From a checkpoint of a small mixture-of-experts model trained on Wikipedia: 256 squared ReLU neurons an expert, a softmax router.
Below are experts of layer 2 (counted from 0) of a mixture-of-experts language model. Rows are named up (a neuron's input weights, with its number), down (a neuron's output weights, with its number) and show model dimensions 0-255. Each number is 200 + 20 x the weight over its row's rms, rounded and kept within 0 to 999.
Before each expert's rows: "comes before" lists some tokens at least twice as common just after its tokens as in all text; "mostly gets" lists some tokens that are sent to it at least half of the time. This comes from a sample of Wikipedia text that the model never trained on. Tokens count by the router's weight.

# expert 0
comes before: " the", " a", " to", " by", " his", " The"
mostly gets: " with", " has", " on", " had", " have", " where"
up0,227,210,211,195,214,198,178,211,214,207,197,217,243,214,224,207,219,220,197,238,189,232,199,191,211,208,223,200,213,222,201,222,220,186,210,179,199,184,210,194,201,215,235,181,193,212,195,213,243,189,184,209,203,200,213,198,180,235,217,166,203,204,216,241,179,238,200,197,186,187,228,224,177,234,195,190,208,165,207,264,218,194,192,155,212,218,220,212,198,196,226,189,182,177,203,159,212,196,208,199,202,205,195,211,185,205,222,201,193,214,176,199,198,181,202,197,199,194,182,223,212,186,218,188,203,206,198,196,199,235,178,197,171,236,234,199,238,189,198,201,192,208,189,203,190,247,245,167,173,190,154,226,239,223,198,236,161,194,191,185,180,202,174,205,218,192,168,225,209,185,215,203,202,220,212,197,192,232,185,191,175,221,144,216,210,216,199,219,190,200,164,192,230,181,215,188,186,191,221,165,213,173,159,177,215,197,194,257,171,208,198,178,193,218,229,194,242,190,225,220,204,194,213,218,194,220,213,237,201,212,181,219,240,202,206,198,209,187,201,199,205,177,199,197,223,214,207,200,240,217,223,188,192,196,208,221
down0,208,198,174,217,192,200,226,205,219,186,193,229,185,151,219,219,199,194,211,211,190,180,209,206,225,171,230,188,195,189,252,210,183,232,208,190,204,215,226,172,192,190,204,204,190,199,243,191,215,193,178,186,202,197,155,199,240,231,181,191,230,232,279,225,190,210,183,208,167,186,212,209,207,192,181,204,235,194,215,197,209,188,221,192,202,190,220,180,207,175,208,183,181,191,190,202,211,205,176,188,206,182,237,191,215,200,180,211,220,197,177,229,173,179,235,201,228,210,181,167,200,220,184,167,183,219,186,161,219,212,202,172,204,180,214,198,183,190,196,202,179,176,194,191,200,199,218,242,198,183,188,192,204,215,180,156,204,238,222,172,240,219,221,201,189,196,217,184,199,203,197,199,214,203,205,191,203,187,212,169,197,208,196,211,194,170,224,216,169,220,196,198,216,196,219,211,193,209,168,201,165,193,227,199,174,225,226,202,173,205,205,185,180,215,235,153,220,254,189,188,172,229,203,202,208,190,174,193,232,170,215,200,200,194,227,198,217,199,189,179,180,208,199,149,215,148,207,214,216,203,189,191,182,207,177,210
up1,161,200,204,224,205,196,181,204,186,199,184,210,205,200,196,217,220,172,243,197,201,181,189,221,181,229,179,210,189,229,181,192,176,173,215,204,208,205,182,208,174,219,200,174,177,181,204,203,205,158,217,211,213,150,210,188,189,212,224,235,191,180,148,194,203,203,219,205,233,197,199,157,199,216,211,235,174,185,185,237,161,178,211,211,237,191,201,199,210,212,214,196,213,209,226,193,211,229,208,218,198,187,184,221,205,200,236,164,172,189,151,199,182,187,214,176,184,173,207,198,194,233,214,182,208,193,192,167,186,196,186,186,174,223,215,207,165,231,187,189,219,245,186,204,178,212,186,202,197,210,193,205,272,190,178,198,209,183,205,212,183,222,207,206,210,214,186,191,200,183,175,212,187,176,209,201,232,179,208,194,237,185,196,238,200,173,220,193,193,233,182,202,200,219,204,182,218,189,203,205,183,223,214,195,209,180,188,191,180,209,254,194,249,175,219,188,201,200,221,175,199,228,170,203,199,228,223,221,180,199,201,183,184,203,190,190,257,198,196,225,186,218,210,252,233,188,206,202,215,207,178,209,218,224,197,209
down1,173,213,223,198,187,180,194,158,177,196,181,226,189,217,214,190,186,204,207,210,211,197,169,213,236,217,186,215,187,212,208,200,216,199,194,234,216,191,241,203,219,223,187,196,209,199,194,203,207,192,179,238,200,182,195,214,188,192,183,190,185,198,234,179,206,202,183,201,237,220,238,206,205,219,249,193,203,197,160,216,197,200,191,191,205,186,236,180,183,182,204,207,224,164,138,194,204,213,192,188,176,199,221,195,230,178,244,189,236,210,212,200,197,194,216,200,226,193,192,197,186,238,181,208,191,194,201,186,161,235,187,215,219,175,213,157,178,183,220,222,177,225,198,209,224,217,219,197,170,183,246,207,192,197,207,216,160,167,207,198,191,205,204,158,152,183,218,233,215,209,182,178,208,180,245,226,219,208,199,213,194,228,186,203,212,219,216,183,219,197,198,196,194,182,169,189,210,206,229,173,206,209,174,180,199,201,252,195,225,176,208,206,215,164,223,160,194,225,206,190,219,199,216,154,198,198,172,179,230,196,179,187,154,195,216,205,211,236,173,171,188,197,198,201,187,194,202,203,201,204,219,218,200,210,168,187
up2,168,211,157,170,205,180,183,208,172,189,207,223,176,205,191,206,199,221,194,223,177,198,213,179,206,202,180,227,212,205,241,227,188,179,179,184,206,211,186,205,197,158,201,187,201,210,178,200,235,194,206,183,192,241,256,190,226,177,189,206,190,168,213,248,216,201,199,222,195,188,223,218,231,203,173,184,223,196,222,233,214,215,197,190,200,188,213,200,190,229,165,200,183,200,188,203,186,179,207,195,197,193,193,244,205,197,178,239,201,193,171,196,195,186,176,211,218,185,210,193,196,199,191,205,228,169,215,186,187,195,214,202,187,222,170,205,216,179,184,199,236,204,212,191,156,212,229,206,216,176,181,231,168,233,212,197,200,232,156,199,203,198,233,219,199,209,155,224,198,197,203,184,165,238,175,187,176,218,177,222,136,216,204,209,194,208,228,198,180,203,173,213,209,187,191,207,185,210,174,176,249,193,203,186,215,171,182,185,214,206,210,225,192,164,180,205,199,161,203,204,224,188,239,231,203,208,186,200,206,187,159,191,222,203,189,190,205,237,188,213,189,161,198,198,182,208,235,181,203,205,216,208,180,175,223,185
down2,211,205,189,209,201,196,171,181,214,130,205,223,191,177,163,189,195,202,202,242,201,204,224,213,208,216,170,169,172,251,189,202,201,198,238,222,155,159,223,240,185,163,188,187,209,174,226,232,209,238,173,212,209,219,218,185,206,187,201,214,215,207,188,193,214,212,198,225,204,204,185,187,211,229,204,198,234,179,181,231,205,189,220,233,218,198,192,180,172,177,197,191,184,213,160,202,212,195,201,190,217,210,229,189,207,200,193,183,206,181,231,170,219,200,207,208,199,204,199,190,187,201,143,207,186,255,200,184,199,204,194,201,194,200,207,201,215,198,180,198,226,245,198,238,192,166,203,193,220,205,220,185,187,226,219,183,239,196,235,183,199,172,204,208,184,181,209,226,185,229,196,222,199,197,176,176,201,174,189,186,196,206,208,207,198,229,205,184,200,217,192,216,201,195,214,193,229,176,192,196,193,227,179,223,196,170,198,175,178,193,220,178,217,195,189,192,163,205,163,227,221,168,193,203,242,220,201,208,223,199,231,214,193,213,207,221,226,207,211,152,180,172,194,189,217,211,190,174,183,221,225,214,182,184,201,166
up3,196,217,200,211,203,214,188,205,183,181,221,237,196,211,203,188,195,199,170,218,212,230,220,228,177,190,222,203,202,227,197,188,179,190,215,197,212,221,200,204,185,199,186,169,197,182,201,197,159,182,199,184,177,225,173,216,192,170,199,216,188,180,182,200,198,163,213,161,195,193,199,187,191,187,184,246,221,168,197,210,185,215,197,198,181,179,182,207,224,191,219,208,190,215,209,211,194,208,206,214,182,202,170,221,159,200,208,208,229,218,194,201,203,223,185,194,172,212,193,190,230,211,175,168,210,214,167,191,172,170,174,205,226,199,173,196,187,157,152,203,161,232,222,198,192,224,189,232,206,201,210,195,207,219,196,211,231,162,196,250,214,202,203,177,165,201,158,165,240,235,178,195,194,212,233,188,174,185,197,193,210,215,209,203,182,202,178,191,200,200,205,216,187,242,183,198,224,191,225,176,229,209,208,192,188,186,207,169,225,208,226,207,197,198,184,216,214,161,196,193,181,188,226,224,196,236,218,196,207,169,210,171,228,188,169,180,240,205,198,185,226,172,226,199,245,224,236,175,191,255,210,187,169,211,189,191
down3,228,141,180,231,156,205,187,227,168,211,176,193,232,188,194,194,184,185,254,214,200,217,202,212,203,189,192,158,191,174,198,181,171,201,185,191,195,199,242,190,211,211,186,196,208,186,187,208,193,201,185,209,195,214,189,243,182,215,253,186,207,221,195,199,175,234,200,212,198,183,221,194,169,209,215,156,178,182,189,217,196,230,236,199,177,213,216,211,204,190,164,198,152,226,176,202,207,232,237,193,210,193,201,216,178,198,180,198,204,202,166,212,236,193,220,184,220,186,205,203,158,218,226,193,185,218,178,235,187,239,216,207,236,221,201,227,214,177,208,203,170,222,199,192,183,198,157,186,223,198,183,167,223,214,258,224,205,189,195,216,197,188,166,179,227,226,198,190,166,205,172,186,218,196,208,208,207,160,205,199,178,194,194,154,201,200,221,192,208,200,180,224,215,193,191,193,202,185,206,182,203,200,175,178,219,200,199,210,193,207,175,206,220,162,198,197,185,213,188,227,191,202,195,201,199,179,209,199,234,219,205,226,217,198,190,168,189,171,184,196,217,190,211,182,196,223,191,167,201,221,191,209,229,202,178,229

# expert 4
comes before: " |", "|", ";", "th", "===", "/"
mostly gets: " 0", " 7", " 4", " 8", " 6", " 1"
up0,200,208,208,189,190,204,234,196,187,194,188,198,241,212,177,210,207,218,179,199,194,196,187,207,164,171,210,204,197,176,184,187,210,206,241,224,169,210,204,202,211,177,206,177,208,231,204,176,232,246,196,220,163,212,198,196,170,189,187,219,193,173,240,195,241,187,232,188,154,196,150,198,206,176,236,209,191,213,196,206,189,244,196,204,201,186,220,201,198,172,218,158,228,224,170,184,200,173,186,184,203,193,201,212,186,238,194,201,196,186,179,201,154,186,202,196,147,182,218,189,191,176,196,203,201,207,203,177,173,196,232,196,236,189,201,212,193,214,202,209,248,180,188,177,192,209,221,201,191,218,171,241,215,199,244,184,202,210,171,220,191,179,176,207,212,177,255,193,190,206,185,189,174,192,191,218,185,159,169,180,217,183,227,217,215,210,175,198,221,209,198,204,183,214,202,213,192,203,211,198,227,221,220,211,185,190,205,201,208,235,191,210,208,210,226,193,216,237,195,208,180,169,195,204,202,212,210,167,162,183,193,227,180,205,176,206,215,188,162,219,189,208,172,195,210,242,222,198,205,230,215,209,163,206,184,224
down0,193,193,236,192,172,219,186,206,230,187,203,176,205,230,193,196,211,178,170,209,174,203,219,198,224,202,192,218,222,243,166,200,178,218,234,243,178,218,242,216,197,231,223,186,189,195,205,163,239,211,190,200,190,207,193,208,207,234,184,188,186,206,213,209,159,220,207,181,193,200,223,228,166,215,210,227,214,190,220,207,230,205,211,181,231,199,196,192,215,172,200,198,189,170,205,188,200,206,241,186,181,221,207,161,171,201,208,211,201,201,193,192,186,196,230,178,210,223,224,186,206,197,223,200,193,160,193,196,178,174,198,199,225,217,217,226,234,198,212,220,214,199,208,199,186,164,205,224,153,199,160,192,196,169,235,193,222,185,199,238,171,171,199,244,219,182,189,161,249,181,189,174,215,178,178,224,204,181,216,163,174,222,235,212,189,186,195,189,164,227,198,201,201,198,212,193,170,199,223,209,199,214,194,208,193,206,226,193,197,203,219,223,220,223,179,240,202,216,206,190,175,165,202,242,206,176,187,167,210,207,201,193,178,227,180,183,196,228,191,181,194,183,200,182,197,200,205,223,207,213,172,176,185,183,173,200
up1,192,225,206,225,216,206,203,242,191,212,195,213,201,217,205,217,195,177,203,192,213,209,190,204,202,194,215,170,222,195,198,182,199,194,194,195,215,178,253,231,259,194,192,184,203,222,203,213,178,216,177,185,188,199,206,223,185,209,218,241,211,216,215,192,214,173,213,168,192,209,188,192,200,249,193,219,206,238,225,218,203,209,180,218,204,204,191,196,199,182,193,171,187,231,172,168,219,178,172,244,231,207,188,197,176,247,191,193,202,213,161,190,194,224,187,189,203,190,194,191,238,185,204,236,214,208,209,164,237,130,191,173,198,175,178,238,183,184,207,193,214,200,219,212,202,200,205,236,233,212,241,173,196,191,192,213,177,200,208,212,195,202,173,220,184,190,209,180,201,175,183,161,225,208,202,177,216,201,211,223,180,198,188,193,217,202,180,153,213,218,220,212,199,167,185,216,195,216,204,218,204,212,209,219,225,238,233,238,193,208,162,206,210,198,214,204,239,220,206,194,216,191,203,206,212,211,196,203,225,196,182,192,176,205,180,202,201,248,203,209,208,219,182,190,176,242,210,188,174,199,217,187,185,230,178,246
down1,208,214,200,209,171,219,173,205,202,191,209,228,250,221,199,225,180,226,210,200,228,231,221,195,214,220,198,219,189,221,176,180,220,227,210,204,207,217,230,205,242,204,198,180,178,204,192,170,234,179,191,205,222,197,173,202,196,228,201,214,197,209,217,205,181,160,214,230,171,199,242,162,205,180,234,157,210,220,197,231,203,213,186,167,191,207,185,234,196,229,194,219,197,201,179,194,245,200,207,220,202,220,197,219,227,212,211,169,206,200,207,179,214,196,204,175,179,178,220,149,239,213,189,208,207,212,207,188,211,197,244,161,209,188,190,222,190,191,177,218,183,202,195,220,179,194,204,209,189,235,211,200,146,196,195,205,183,188,219,213,218,176,191,204,193,195,235,187,218,204,164,163,232,199,219,164,193,224,212,180,204,179,189,181,213,174,208,173,209,211,193,202,173,185,215,185,203,213,204,220,234,202,200,214,198,219,161,210,204,148,226,200,215,198,222,205,211,222,200,199,208,196,180,204,198,202,196,225,203,193,200,160,207,207,159,182,166,185,165,178,235,153,179,188,189,194,196,217,206,177,165,226,192,222,204,197
up2,202,225,206,172,202,177,182,186,185,213,221,224,214,180,172,205,187,215,197,200,189,197,205,203,222,217,198,191,204,180,164,201,209,171,211,181,215,182,203,188,241,185,191,221,200,205,214,177,205,218,223,199,182,206,210,205,210,202,212,198,212,170,197,199,198,221,206,204,194,133,214,191,185,222,209,198,214,209,224,223,208,184,225,218,185,224,222,184,229,206,199,193,230,218,202,208,147,197,201,160,217,212,190,235,167,217,198,191,211,191,169,181,188,171,194,227,202,205,179,231,189,157,198,161,189,223,194,221,216,216,215,205,219,205,232,240,185,215,233,214,201,166,169,212,174,181,197,170,208,235,201,217,218,198,167,201,187,213,214,192,191,233,206,183,186,195,216,176,216,220,234,206,205,196,175,218,198,186,149,182,181,187,200,170,211,185,218,197,192,145,176,192,181,216,223,201,230,154,199,169,206,169,191,215,244,230,193,186,193,240,202,229,189,228,217,184,187,166,216,225,221,192,194,190,223,185,216,215,241,224,187,164,202,218,214,235,206,191,171,215,178,187,191,178,220,225,197,170,201,224,203,200,215,208,177,196
down2,191,193,202,215,186,174,197,199,216,246,212,199,210,187,175,214,204,208,194,192,160,213,188,159,188,191,200,259,162,170,210,173,235,210,239,225,153,204,216,237,190,200,204,198,195,199,193,176,207,201,196,188,208,172,196,217,188,197,198,223,185,189,160,215,215,215,220,189,216,185,184,239,216,211,245,225,186,208,194,197,188,188,178,227,192,192,228,185,196,214,205,211,184,203,199,208,186,196,226,211,184,205,195,223,185,176,213,200,206,187,164,174,169,242,211,171,184,209,179,200,193,212,262,218,212,222,206,240,198,204,190,194,190,208,222,196,202,205,212,205,184,174,179,220,179,212,195,154,245,191,146,187,198,218,206,192,180,188,188,203,210,195,202,189,211,188,219,198,229,196,137,226,209,171,231,203,225,178,163,199,194,209,197,195,184,180,233,207,172,199,191,188,218,209,239,185,214,182,203,211,169,196,222,229,209,174,239,183,146,177,237,182,190,209,174,191,197,218,218,185,189,202,196,171,236,201,212,187,197,211,207,172,216,198,177,194,195,200,200,209,202,200,157,195,218,216,194,177,183,184,208,207,200,198,186,215
up3,218,201,175,247,187,193,204,220,193,201,234,193,175,170,219,165,208,228,164,190,199,198,195,184,213,216,200,176,190,198,197,226,158,164,162,184,183,196,174,176,163,235,191,223,188,232,216,188,198,202,205,179,163,190,250,210,226,195,266,236,195,184,247,210,230,182,222,195,196,196,261,218,228,188,220,171,211,151,208,203,218,191,212,160,185,187,207,212,214,150,196,202,213,178,205,217,185,185,240,214,190,211,187,178,187,207,195,181,210,186,236,221,198,177,201,202,192,190,206,178,201,167,177,191,190,211,192,209,200,168,221,191,177,195,206,194,177,213,208,225,192,205,166,201,156,218,226,205,210,208,167,202,174,202,196,199,208,210,226,210,195,190,175,210,215,198,185,203,201,179,203,198,196,213,197,219,209,214,186,218,183,197,224,192,196,212,197,208,215,206,192,226,214,182,223,172,210,225,169,191,212,218,180,197,185,147,216,176,214,196,222,176,191,196,179,216,214,193,215,219,178,184,208,210,247,205,172,184,194,167,164,185,198,185,197,193,173,222,185,211,217,212,200,198,207,178,197,226,205,181,224,208,201,189,212,177
down3,212,178,230,159,182,204,175,210,174,209,242,184,197,233,209,188,178,210,200,201,174,164,189,194,217,189,170,196,210,185,192,164,234,204,191,214,175,183,228,196,211,172,212,176,178,213,209,192,217,201,187,217,223,195,211,166,205,187,218,221,206,197,237,178,215,203,185,221,170,162,197,208,183,195,228,185,199,198,201,222,205,188,206,198,197,168,202,195,210,211,181,175,207,163,172,193,181,194,186,166,185,203,179,218,219,164,185,245,226,204,212,193,194,203,240,197,174,178,214,195,197,193,228,172,174,222,159,211,226,202,209,195,198,172,202,206,220,204,204,190,174,191,213,185,180,219,234,187,205,164,189,152,214,207,185,222,227,195,170,192,209,185,219,206,199,221,190,241,170,195,220,181,180,186,188,142,205,193,186,183,220,173,196,170,181,212,157,228,228,206,200,213,213,209,192,197,219,178,189,212,199,171,196,188,194,240,197,185,195,176,210,178,244,182,179,214,186,193,236,181,224,184,173,223,200,188,194,202,157,212,178,223,149,172,198,251,173,203,220,211,199,198,185,200,194,210,220,214,203,210,179,185,223,209,202,200

# expert 1
comes before: ",", ".", " of", " and", " in", " ("
mostly gets: " States", " year", " Kingdom", " Cup", " century", " years"
up0,184,218,230,212,202,195,196,184,205,222,226,203,209,191,187,188,226,193,224,188,215,189,185,195,203,223,186,218,199,206,182,219,203,225,165,150,220,205,167,202,189,146,244,191,193,183,196,207,208,173,176,219,185,186,212,187,242,206,188,164,213,168,201,202,197,211,232,218,238,211,197,192,216,178,204,192,235,194,207,205,188,215,214,222,210,182,201,194,215,207,224,209,181,225,223,201,156,228,220,195,201,185,189,218,217,196,217,190,185,188,197,213,187,226,197,222,207,202,206,215,221,192,221,167,184,220,195,200,227,182,185,210,197,204,213,197,193,159,203,186,232,228,189,185,233,203,214,220,242,204,170,211,234,205,199,194,217,214,177,212,171,201,224,212,230,182,194,185,223,187,232,217,190,202,201,162,204,205,176,234,160,172,210,208,205,234,219,211,183,184,181,189,190,230,235,219,202,198,176,218,218,207,215,154,219,217,198,163,195,189,166,225,243,187,185,239,187,219,186,206,224,201,216,197,241,173,210,177,198,218,166,244,189,205,189,218,204,193,175,206,203,244,234,217,193,224,196,218,237,208,197,229,170,186,191,169
down0,206,183,172,175,161,237,213,233,186,200,200,223,217,181,194,223,211,162,188,161,200,228,197,190,177,214,162,217,172,229,186,181,234,200,228,193,205,183,180,204,221,179,196,174,200,213,226,193,220,191,201,209,246,169,213,154,234,177,180,209,223,216,203,200,226,205,164,178,199,167,222,189,167,237,239,241,217,191,202,174,194,189,211,190,184,223,184,209,208,201,214,195,209,265,195,228,201,235,207,185,214,220,189,215,164,204,222,179,203,215,221,193,185,194,191,214,189,203,183,196,204,180,222,183,187,220,193,207,193,189,184,191,206,218,195,184,183,179,207,214,195,189,189,198,241,199,184,210,216,177,222,217,196,229,201,215,194,201,229,185,207,189,234,183,211,178,222,215,219,201,226,217,187,199,177,210,180,192,160,191,201,198,191,175,206,192,197,233,237,178,196,200,189,238,203,210,197,191,177,187,220,219,198,201,222,191,208,219,192,229,211,220,240,167,186,220,185,199,220,195,194,181,169,219,158,207,177,189,201,208,210,233,216,171,201,181,201,224,201,158,229,182,160,195,238,177,187,200,222,229,178,221,193,182,203,222
up1,220,214,207,180,204,188,189,186,206,206,187,171,186,190,239,234,205,170,195,194,201,223,207,243,185,209,141,184,193,181,204,240,206,200,220,171,224,226,217,219,165,181,214,217,192,216,174,191,170,189,202,209,247,219,222,211,214,165,176,194,222,203,181,199,202,228,193,195,207,229,167,242,139,179,201,209,225,241,214,198,181,215,187,192,185,216,199,198,212,225,227,186,209,204,216,212,239,205,201,205,199,197,188,202,220,212,238,206,186,210,208,198,181,183,190,219,184,200,222,173,209,177,209,177,205,228,188,231,165,195,195,192,216,192,199,181,211,218,216,234,177,174,215,215,190,215,214,167,183,191,207,203,222,189,204,190,225,209,184,257,185,200,196,213,190,192,224,174,175,212,170,202,214,241,224,204,204,218,201,208,208,217,217,187,196,217,226,216,179,181,201,194,186,197,181,204,200,236,178,250,245,206,219,192,175,189,191,190,197,221,225,177,218,174,178,193,179,223,171,179,199,201,229,170,220,209,216,215,210,161,196,198,218,217,211,200,218,194,205,176,232,165,214,197,197,213,192,198,204,246,206,202,219,177,222,240
down1,166,166,185,199,180,212,217,197,176,224,181,226,210,196,167,182,203,181,180,228,204,156,189,188,225,192,192,218,184,185,227,186,188,200,207,216,157,228,199,168,228,193,144,203,205,202,197,177,206,197,165,191,185,211,164,184,193,206,179,232,160,207,164,198,181,232,225,168,199,189,161,205,214,211,207,167,209,177,202,247,204,197,175,177,217,229,193,184,182,202,247,198,241,179,176,205,183,169,220,200,174,204,224,182,201,208,193,199,193,214,182,186,183,222,216,196,205,186,204,215,198,214,195,215,185,234,206,211,186,170,172,233,205,202,218,210,193,192,189,166,173,191,206,197,230,175,162,206,180,190,199,197,218,218,198,222,191,187,185,181,215,180,225,237,214,207,195,229,210,208,201,205,182,190,215,202,188,199,202,176,222,255,234,178,231,194,183,212,216,208,161,200,225,204,191,186,203,157,191,153,207,220,212,201,223,191,164,203,182,191,180,225,228,207,212,199,180,180,191,220,213,223,174,169,188,178,200,189,189,203,193,149,238,200,200,211,231,201,204,205,200,187,205,212,186,174,197,192,233,176,217,191,214,208,198,190
up2,160,193,184,261,212,190,202,200,213,172,193,177,205,192,225,204,214,216,192,208,225,197,204,198,217,203,201,188,162,185,238,208,206,199,206,211,208,206,193,230,221,189,222,232,196,186,146,195,183,177,206,197,175,214,204,206,146,209,193,203,196,215,204,217,195,211,180,236,184,194,219,203,199,194,200,230,215,222,205,206,215,209,158,229,198,207,212,218,194,188,172,163,199,221,175,224,195,192,197,164,208,237,195,212,209,226,226,204,240,180,214,213,199,185,197,212,197,201,169,222,209,198,195,219,204,207,186,139,182,189,195,174,209,235,166,223,194,215,184,180,219,219,181,165,205,168,201,212,215,192,216,181,193,232,180,201,187,184,254,254,219,193,211,215,201,226,158,197,195,207,205,169,202,220,205,198,202,202,161,211,205,171,214,198,199,191,213,202,248,189,207,195,208,212,200,235,229,161,233,193,196,200,189,212,252,228,192,209,167,214,205,201,206,211,196,217,216,225,196,203,184,205,219,200,209,205,212,202,226,203,173,206,191,217,200,202,147,244,201,213,136,178,210,183,186,209,208,184,194,202,210,194,210,208,180,214
down2,230,203,186,189,199,178,193,194,214,184,188,204,220,181,221,177,184,210,216,170,224,200,176,207,205,202,206,216,204,214,205,204,204,165,174,174,193,209,206,234,201,210,238,213,219,199,201,173,180,197,203,195,178,220,202,236,192,195,189,204,213,201,145,195,223,176,183,222,185,220,163,215,207,181,215,208,187,179,194,222,160,207,198,187,178,178,209,208,191,176,179,204,233,164,207,196,151,225,176,177,205,204,208,218,191,211,242,192,222,208,200,226,195,195,204,202,168,194,198,200,191,201,242,224,205,184,217,217,180,173,223,214,217,216,223,212,192,236,203,189,229,260,206,213,215,196,221,235,182,181,193,191,207,183,192,215,199,176,214,202,213,197,181,203,214,191,210,202,176,215,197,204,160,206,205,172,217,207,197,210,236,220,185,237,226,180,223,218,228,197,202,175,190,203,197,174,220,197,191,191,215,158,212,191,208,230,212,201,207,202,188,180,183,212,224,236,202,179,210,186,199,206,153,198,175,225,215,165,209,188,197,173,208,208,194,184,207,213,209,211,148,192,143,211,207,195,231,186,193,246,218,241,155,264,216,201
up3,211,199,192,221,213,205,199,196,171,176,190,201,215,193,216,218,178,213,186,170,235,231,223,228,181,199,211,213,183,240,203,163,189,174,232,176,210,167,218,189,212,214,222,217,209,198,210,200,153,197,185,225,208,228,209,183,176,222,192,201,154,206,161,193,180,174,213,198,217,213,173,220,202,171,225,197,182,178,199,204,182,154,189,224,210,216,163,226,208,209,207,236,196,240,211,173,213,218,198,195,240,175,183,191,210,183,195,175,171,222,205,209,186,197,189,189,207,165,210,173,227,210,175,208,193,219,190,177,207,188,223,177,196,215,219,197,227,190,145,198,201,177,202,213,243,196,171,230,178,205,219,247,185,186,199,184,242,183,185,224,234,168,165,171,223,196,170,222,214,183,218,209,178,153,189,179,240,171,222,186,202,223,179,166,192,197,188,194,191,184,206,187,201,223,228,193,206,161,192,209,210,203,197,190,199,221,173,207,192,185,218,191,173,202,232,211,175,199,178,219,198,202,173,202,214,169,220,230,213,205,205,198,194,201,185,215,196,233,194,206,221,179,198,176,178,190,184,203,202,198,218,194,217,211,208,181
down3,212,211,187,178,192,182,208,203,240,239,189,206,214,177,216,189,230,212,196,181,182,225,207,203,180,172,204,231,171,196,232,172,214,184,219,177,227,224,196,137,186,168,227,196,192,205,217,174,208,187,206,205,216,205,186,175,197,192,216,191,181,158,209,208,228,227,208,161,179,193,229,214,204,212,197,230,163,215,192,205,205,201,229,211,206,183,182,180,177,230,193,185,192,177,197,172,218,208,192,192,215,195,230,193,202,207,199,229,201,193,226,191,239,205,197,208,199,219,212,217,211,212,211,224,208,213,195,154,194,200,243,219,209,205,187,183,131,195,198,177,192,191,204,236,201,180,203,210,204,194,198,214,182,240,194,204,191,180,197,187,205,155,145,200,209,168,176,232,217,186,212,207,201,184,198,197,209,196,200,200,216,198,184,228,148,223,193,198,237,192,230,201,184,236,202,245,210,197,215,203,174,238,207,223,196,179,239,228,202,196,238,221,185,200,219,214,218,199,198,183,232,203,224,197,184,193,172,235,184,162,236,205,181,210,202,197,204,183,168,188,194,190,208,193,194,216,200,207,243,218,197,196,216,192,210,181